Weights of a small mixture-of-experts language model, trained from scratch on English Wikipedia.
Size: width 256, 95.9M parameters.
Experts: 48 experts in each of 13 layers, 160 SwiGLU neurons an expert, 2 picks a token.
Below are experts of layer 3 (counted from 0) of a mixture-of-experts language model. Rows are named gate (a neuron's input weights, with its number), up (a neuron's input weights, with its number), down (a neuron's output weights, with its number) and show model dimensions 128-191. Each number is 200 + 20 x the weight over its row's rms, rounded and kept within 0 to 999.
Before each expert's rows: "gets" lists some tokens that make up at least twice as much of what it gets as of all text; "raises" lists some tokens whose logits its average output raises strongly, later layers aside. This comes from a sample of Wikipedia text that the model never trained on. Tokens count by the router's weight.

# expert 28
gets: ".", " School", " October", " 3.", "STAR", " Act"
raises: "–", ",", "+", "ov", "-5", "-20"
gate0,202,186,182,180,216,215,228,196,193,191,194,230,208,176,199,206,225,222,203,201,184,211,210,201,220,233,182,194,219,200,201,222,226,162,173,165,172,157,217,200,212,206,185,210,212,211,187,200,193,211,199,171,199,174,164,202,202,203,190,199,197,210,238,184
up0,224,198,225,220,163,181,196,219,179,219,181,192,214,205,208,172,221,185,194,193,201,161,214,201,186,193,163,216,189,215,208,218,222,177,205,184,184,218,228,210,185,231,204,177,184,198,196,194,201,179,212,238,161,202,193,174,222,163,187,207,259,213,176,198
down0,213,224,228,193,198,202,241,183,178,201,200,183,213,222,228,196,182,174,223,175,221,217,209,212,247,191,184,213,217,210,203,196,194,181,257,216,212,213,168,194,182,189,191,236,195,193,184,216,201,219,216,216,221,202,209,213,161,206,222,212,220,202,243,211

# expert 11
gets: " the", " are", " were", " been", " used", " be"
raises: " loss", " defeat", " victory", " win", " wounded", " 6–2"
gate0,177,235,169,245,186,229,230,207,228,220,164,202,210,225,206,197,202,192,192,182,191,202,185,201,210,207,229,178,215,189,213,207,190,174,211,162,238,194,229,205,223,204,255,212,215,208,192,207,177,210,179,175,204,188,196,214,212,213,200,201,199,199,201,188
up0,179,238,213,193,210,228,185,187,250,219,188,199,213,192,165,192,212,231,200,210,202,179,226,167,243,181,241,180,196,223,179,151,188,210,211,166,199,164,229,210,203,175,219,201,170,177,200,200,191,227,184,205,202,221,200,209,205,200,208,164,233,216,216,212
down0,173,213,212,192,188,205,201,251,209,205,179,200,222,183,206,232,205,189,193,147,211,201,210,227,200,174,190,196,202,187,236,182,212,196,195,173,190,181,198,175,205,187,216,231,231,188,169,217,211,205,214,234,167,178,194,228,176,197,223,168,220,164,167,201

# expert 31
gets: "-", " to", "–", " up", "See", " down"
raises: "5.", "J", "-"
gate0,189,203,207,195,192,213,206,207,192,247,185,203,242,181,191,222,214,239,217,192,214,206,220,233,165,197,233,243,194,203,198,193,217,183,183,180,221,194,226,160,170,206,192,218,178,200,212,174,196,230,187,198,200,180,161,196,197,212,184,180,218,205,194,200
up0,193,238,241,219,184,157,198,204,202,215,173,205,209,220,199,225,196,183,206,212,183,197,204,227,191,181,217,206,243,196,175,208,216,236,215,207,229,203,188,199,168,193,201,191,178,190,181,205,206,203,203,201,214,192,156,219,202,162,200,226,209,175,215,199
down0,174,170,187,181,185,158,211,241,160,182,183,204,196,202,196,222,190,213,175,219,209,215,195,204,202,181,183,189,222,202,206,204,253,184,185,214,227,161,236,152,197,140,239,189,182,176,204,186,186,203,188,204,167,207,187,218,199,217,201,209,217,216,228,191

# expert 46
gets: "=", " by", "er", "ist", " people", " member"
raises: "ship", "'", "("
gate1,188,201,196,163,184,197,203,214,183,233,180,211,253,162,212,182,234,219,229,186,187,158,219,177,192,214,233,216,171,245,213,214,187,197,213,221,258,146,207,210,183,220,199,209,191,202,186,192,222,202,186,225,185,209,202,230,195,214,196,203,216,224,248,167
up1,206,191,181,191,229,179,176,220,200,199,188,190,232,191,238,218,215,212,217,242,210,205,186,201,188,216,197,203,215,214,211,248,211,221,205,209,221,189,187,222,175,190,181,199,211,195,191,186,196,196,178,210,172,219,168,187,174,177,150,169,194,198,199,187
down1,195,239,230,194,243,232,240,204,207,176,161,198,207,208,175,204,202,186,178,189,206,202,177,235,206,217,165,196,208,204,176,196,188,201,199,181,178,229,141,201,164,208,191,202,169,214,205,192,213,193,197,192,209,197,223,149,200,188,208,169,188,182,205,174

# expert 34
gets: " to", "|", " by", " into", " between", " through"
raises: "\n", "]", "able"
gate0,211,210,197,229,187,206,201,212,185,214,189,219,194,214,206,204,206,186,234,227,215,203,194,214,197,223,203,209,161,230,167,209,181,176,208,154,188,196,223,164,196,197,187,243,225,200,200,206,198,196,240,191,201,193,193,204,206,202,181,207,211,188,181,221
up0,205,205,202,177,192,157,197,211,180,234,256,194,205,206,202,201,203,221,183,194,242,194,217,195,210,193,197,180,203,199,202,192,190,195,200,208,204,180,198,188,203,199,186,180,224,188,207,200,203,204,214,245,201,214,208,191,187,192,225,186,178,208,211,193
down0,190,194,205,199,183,168,217,181,201,186,199,227,186,191,213,175,203,214,212,192,194,209,206,228,243,221,188,213,195,186,207,200,230,205,192,195,189,189,187,197,205,230,190,229,214,235,170,194,179,245,216,217,148,241,194,238,209,244,171,194,210,236,181,219

# expert 1
gets: "s", "/", "'", "m", "ing", "t"
raises: "rid", "ivo", "uff", "ard", "ive", "ook"
gate0,207,198,196,183,202,170,212,215,213,215,194,184,188,191,216,198,205,182,179,186,178,212,209,184,180,185,213,199,175,194,218,247,193,204,197,167,210,215,209,180,213,165,192,186,201,215,165,168,180,163,233,205,251,192,196,184,247,212,165,197,195,188,179,181
up0,237,194,217,220,197,170,215,185,194,183,216,200,195,224,194,197,201,211,216,203,194,174,194,181,193,179,172,213,214,226,181,226,272,193,214,216,196,192,189,206,206,179,192,210,185,188,221,231,223,175,163,218,155,207,189,176,176,203,193,210,252,195,196,241
down0,211,191,212,185,240,176,223,173,217,195,204,179,172,177,194,172,213,219,184,206,213,173,200,203,163,209,251,172,205,195,181,223,189,176,211,223,203,180,204,159,220,228,210,217,217,213,222,178,193,217,203,168,170,158,176,209,213,217,198,188,223,218,181,221

# expert 15
gets: "|", "-", " to", "th", "st", "aged"
raises: "zone", "?", " Succeed", "atic", "tter", "mm"
gate0,197,192,200,195,201,245,194,188,209,190,208,166,220,161,188,220,217,205,209,203,218,161,190,201,233,233,176,222,189,184,206,222,211,217,198,200,192,180,183,196,219,201,195,205,221,211,202,191,190,225,205,220,190,154,202,184,188,229,203,182,227,237,212,205
up0,161,202,190,219,216,194,203,219,205,222,167,190,207,202,225,216,199,186,198,161,191,196,224,211,176,172,187,212,192,156,199,188,219,194,193,197,250,182,200,212,199,203,211,199,180,211,212,182,216,206,184,194,203,222,193,177,178,197,232,160,210,174,197,188
down0,222,202,232,157,197,195,170,187,220,187,252,226,190,205,199,220,184,174,189,205,207,187,217,164,206,227,207,157,178,198,208,202,214,184,171,183,198,188,218,189,228,165,207,181,212,200,210,180,221,153,202,180,191,208,189,205,198,214,157,197,163,199,216,232

# expert 9
gets: " is", " was", " as", " ", "/", " be"
raises: ";", ".", " 04", " →", ",", "\"."
gate0,216,225,213,211,199,196,192,212,206,214,198,220,173,221,191,170,193,170,193,210,200,184,193,206,202,223,195,210,178,224,201,228,227,198,189,181,187,205,175,220,258,209,175,194,197,200,194,192,168,169,195,216,179,185,218,181,217,190,216,220,225,206,228,232
up0,179,215,199,250,178,162,183,222,197,176,200,226,216,209,201,190,241,234,195,211,163,212,205,151,210,191,210,221,182,222,176,219,192,238,188,180,189,221,206,187,227,210,250,210,246,188,208,205,207,191,210,166,194,189,214,222,172,195,199,182,201,160,236,204
down0,211,255,176,193,221,220,206,191,177,199,223,153,209,203,231,192,214,183,187,203,234,189,157,186,203,198,182,178,215,214,189,177,198,188,200,201,197,194,180,196,236,224,209,200,182,173,200,197,173,220,215,231,208,201,201,204,196,200,194,231,168,226,203,182

# expert 42
gets: "s", "e", "a", "i", "t", "o"
raises: "'", " voted", " with"
gate0,220,190,170,215,166,202,241,179,188,228,189,216,204,201,195,218,208,217,228,217,202,214,195,243,206,193,262,192,185,226,199,219,218,195,179,223,186,169,174,176,212,184,221,221,205,155,182,200,182,227,201,185,146,204,190,214,167,191,213,202,232,202,237,179
up0,209,215,211,180,213,237,189,242,193,171,168,220,214,214,178,204,200,191,181,185,179,206,188,200,201,216,196,203,194,209,199,218,224,187,181,195,194,199,182,216,207,198,188,216,202,195,203,183,215,213,182,216,188,136,189,203,176,195,223,194,177,186,185,223
down0,190,235,228,194,196,181,162,212,210,203,204,244,176,228,190,214,194,179,169,197,180,159,188,249,202,209,224,200,185,209,212,213,212,185,211,225,178,196,217,184,219,216,209,244,205,200,199,180,224,238,178,239,235,172,196,192,214,133,182,186,176,182,196,218

# expert 10
gets: ".", ").", "\".", ".\"", "?", " 2012."
raises: "\")", "ory", "\n", "Career", "Note", "==="
gate0,205,178,200,217,168,189,209,247,132,202,182,213,212,182,188,195,187,234,172,220,247,203,200,152,231,190,213,201,210,252,161,204,210,166,223,194,196,168,204,215,182,166,224,243,207,233,188,212,178,189,213,177,215,188,178,199,168,198,206,197,210,204,203,204
up0,172,192,194,165,203,191,243,185,232,203,195,199,211,200,209,171,202,204,204,197,227,235,200,211,189,175,207,177,231,211,168,190,187,234,202,193,189,199,219,199,206,172,225,217,234,180,193,211,196,209,201,151,205,202,210,199,202,186,169,191,181,191,193,167
down0,206,179,207,175,168,206,202,224,235,224,200,192,206,212,220,209,218,191,194,232,194,195,208,211,167,211,205,215,179,225,198,233,203,214,206,219,176,170,159,172,238,189,204,210,178,179,252,170,224,172,213,193,226,218,205,198,183,217,196,190,180,203,167,222

# expert 20
gets: "\n", " =", "==", " is", " (", "born"
raises: "osis", "ible", "ancy", "bound", " same", "ally"
gate0,217,190,217,191,189,178,204,218,225,209,206,177,254,218,183,191,146,201,193,227,206,194,193,213,160,185,222,215,171,179,218,224,199,180,204,204,175,200,209,222,166,218,185,177,179,210,245,155,133,206,202,230,199,167,207,218,161,210,192,181,205,183,203,185
up0,197,176,211,188,201,202,221,192,172,202,207,171,206,201,235,199,216,171,220,205,195,211,199,210,191,208,187,171,188,209,176,174,181,222,215,199,192,196,181,158,192,244,188,193,236,197,219,182,183,191,195,243,197,188,182,155,176,186,204,221,232,168,199,212
down0,206,180,217,225,217,192,211,213,170,219,228,190,216,171,182,189,179,195,196,200,163,223,238,237,181,184,199,190,210,215,226,212,169,198,233,192,225,256,225,197,194,192,187,218,199,212,211,194,191,246,183,207,229,191,183,167,228,212,167,177,242,201,170,159

# expert 30
gets: " ", " —", " Total", " %", " population", " Genus"
raises: "\".", "”", "\","
gate0,195,218,212,243,219,199,195,216,249,202,178,195,217,233,161,233,209,213,192,218,213,184,229,201,170,182,183,198,192,187,227,206,214,194,215,215,215,227,184,196,242,179,176,203,206,211,217,204,169,175,185,227,181,150,194,192,193,221,224,194,218,214,226,219
up0,225,241,201,223,199,207,201,235,191,170,240,194,175,208,215,202,193,194,182,205,168,224,169,202,207,148,201,224,214,184,184,178,214,191,215,241,174,207,214,242,193,204,176,209,177,213,197,198,214,195,182,183,239,231,208,181,207,221,183,213,172,198,190,208
down0,138,175,164,199,246,201,205,203,255,209,206,195,224,197,193,214,186,232,209,204,201,192,190,192,172,216,206,192,165,182,209,223,182,195,223,211,219,206,178,217,188,218,192,228,195,253,210,149,206,191,213,152,215,188,177,218,182,183,217,225,204,208,215,191

# expert 13
gets: ".", ";", " but", " who", " where", " while"
raises: "ther", "smith", "0.0%", "ify", "let", "ically"
gate0,168,196,214,212,232,207,217,224,220,203,197,216,210,191,156,209,207,242,208,190,211,138,222,204,174,206,207,220,178,222,210,216,218,194,200,192,211,184,217,178,200,191,224,229,217,202,200,173,196,215,219,199,236,189,175,214,192,204,198,172,197,211,236,198
up0,196,209,187,233,199,211,163,219,167,200,219,195,209,216,200,191,185,188,178,225,202,199,218,250,166,220,173,179,198,192,156,182,177,227,195,200,208,209,205,199,223,225,221,195,182,209,233,207,210,183,214,191,175,219,213,214,180,210,211,191,203,203,218,196
down0,222,200,204,226,174,170,217,189,220,186,215,192,199,195,228,200,194,201,181,190,208,153,183,209,188,194,206,169,178,210,206,204,209,225,197,136,191,198,199,191,214,200,182,218,169,195,184,205,214,203,173,227,204,209,197,189,228,214,199,190,229,196,187,162

# expert 12
gets: "-", "|", "==", ".", "===", "N"
raises: "ers", "ster", "vin", "vid", "pon"
gate0,162,185,178,205,188,219,195,216,205,200,181,211,180,190,172,200,222,206,229,166,215,175,201,216,228,200,239,212,194,212,158,226,167,193,209,210,187,173,191,194,186,174,206,215,221,208,188,203,223,196,199,218,195,173,188,207,196,187,179,193,172,219,203,205
up0,111,172,167,171,192,232,191,211,198,192,216,240,226,198,228,202,245,205,199,177,210,239,191,225,210,197,198,198,181,213,213,196,208,206,221,181,203,188,204,203,199,189,216,188,225,220,208,214,187,229,182,199,167,144,203,182,217,219,183,192,203,230,215,221
down0,214,196,194,213,207,238,194,140,196,195,178,174,214,163,236,199,190,253,209,200,177,208,207,233,206,180,166,211,210,236,196,190,211,210,253,192,205,200,201,199,171,210,203,219,216,186,172,221,207,211,192,199,211,224,201,198,178,186,201,218,205,207,218,213

# expert 17
gets: " In", "In", "S", " after", "A", "N"
raises: " its", " this", " the", " any", " his"
gate0,217,212,199,257,189,233,199,201,210,248,216,197,208,179,190,169,198,206,222,235,188,209,216,190,243,199,205,207,202,194,219,244,222,204,145,213,204,248,194,206,221,162,202,204,184,199,189,204,202,199,213,186,175,176,224,174,204,186,210,137,207,237,209,178
up0,198,215,200,207,175,221,163,209,202,221,183,206,195,165,212,206,224,194,196,200,183,207,239,232,198,180,153,198,201,210,196,210,196,239,179,169,214,216,213,189,174,191,207,196,154,145,200,157,185,196,195,212,195,110,211,198,203,203,238,206,199,220,204,177
down0,201,220,207,201,201,223,206,206,173,196,217,202,201,176,177,191,224,199,186,199,185,201,208,169,246,202,194,198,223,237,193,174,170,188,190,188,190,188,183,241,199,196,209,222,192,205,169,191,189,189,176,186,205,171,210,194,206,187,195,167,175,179,181,202

# expert 25
gets: " ", " not", " de", " re", " C", " c"
raises: " (2001)", " (2022)", " than", "ging", " (2024)", " (2002)"
gate0,213,196,217,228,225,204,184,193,219,201,149,205,217,191,185,190,119,204,188,185,184,172,226,230,154,236,193,194,184,207,219,224,188,189,210,189,199,197,195,211,221,140,203,212,231,215,200,194,165,189,199,204,231,174,174,221,200,215,205,201,186,211,201,202
up0,175,206,187,215,151,190,201,188,187,203,190,202,200,226,195,229,219,168,209,207,213,222,179,186,196,167,186,215,202,171,200,178,207,203,184,212,175,201,230,206,212,247,195,198,193,202,181,190,214,192,211,175,192,194,196,210,189,201,199,192,241,160,204,200
down0,240,198,191,191,215,189,189,155,229,175,209,185,204,225,179,194,186,212,243,181,223,177,212,190,177,178,179,210,187,191,199,208,254,177,199,203,215,201,205,191,199,173,182,230,188,191,178,184,180,204,201,220,144,225,177,228,218,217,199,199,238,189,196,190

# expert 24
gets: "\n", " least", " community", " touchdown", " quite", " pick"
raises: "===", "\"", "\")", "ory", "ual", "rn"
gate0,188,196,200,194,232,233,205,222,244,231,221,221,226,178,202,223,197,214,173,165,198,177,209,199,174,221,232,227,203,215,176,202,210,208,182,212,206,174,206,204,245,179,218,186,200,180,179,164,175,217,195,202,183,195,196,189,167,184,183,181,191,235,225,213
up0,175,160,205,177,207,192,201,204,187,222,161,190,219,161,208,205,214,228,224,218,160,193,191,208,202,210,241,207,205,198,222,206,207,202,207,172,202,161,213,233,214,208,206,200,222,165,204,205,175,188,230,181,232,220,216,194,208,185,200,182,195,184,211,212
down0,214,199,172,248,195,210,200,255,152,188,185,201,193,160,196,188,199,201,170,203,200,165,208,201,224,170,199,236,189,197,211,185,201,187,195,195,177,183,229,182,179,223,198,208,161,215,186,196,179,211,184,224,209,196,199,186,165,163,180,203,222,203,205,186

# expert 8
gets: "s", "-", "y", "a", "al", "t"
raises: "zon", "bus", "ena", "sec", "cos", "mark"
gate0,184,267,199,191,233,196,216,187,189,228,189,195,224,204,213,193,198,234,199,173,201,172,205,194,195,203,200,202,189,209,215,196,234,168,199,181,210,223,213,209,202,194,199,232,175,183,222,183,192,201,214,187,188,171,232,165,204,174,206,155,193,219,223,223
up0,214,203,191,182,209,182,222,194,195,191,154,211,228,172,178,198,183,198,196,225,200,201,235,206,201,202,223,202,202,194,227,241,201,223,198,195,208,207,206,200,221,206,218,171,165,194,204,213,194,185,212,168,204,192,190,164,210,198,189,184,211,260,233,186
down0,227,189,222,163,186,217,196,231,214,217,212,211,194,213,215,199,176,174,214,198,237,218,195,180,205,211,200,189,205,197,167,234,201,202,202,200,187,196,156,170,190,202,214,185,172,196,193,209,214,181,217,203,139,233,200,194,211,184,189,226,209,208,200,195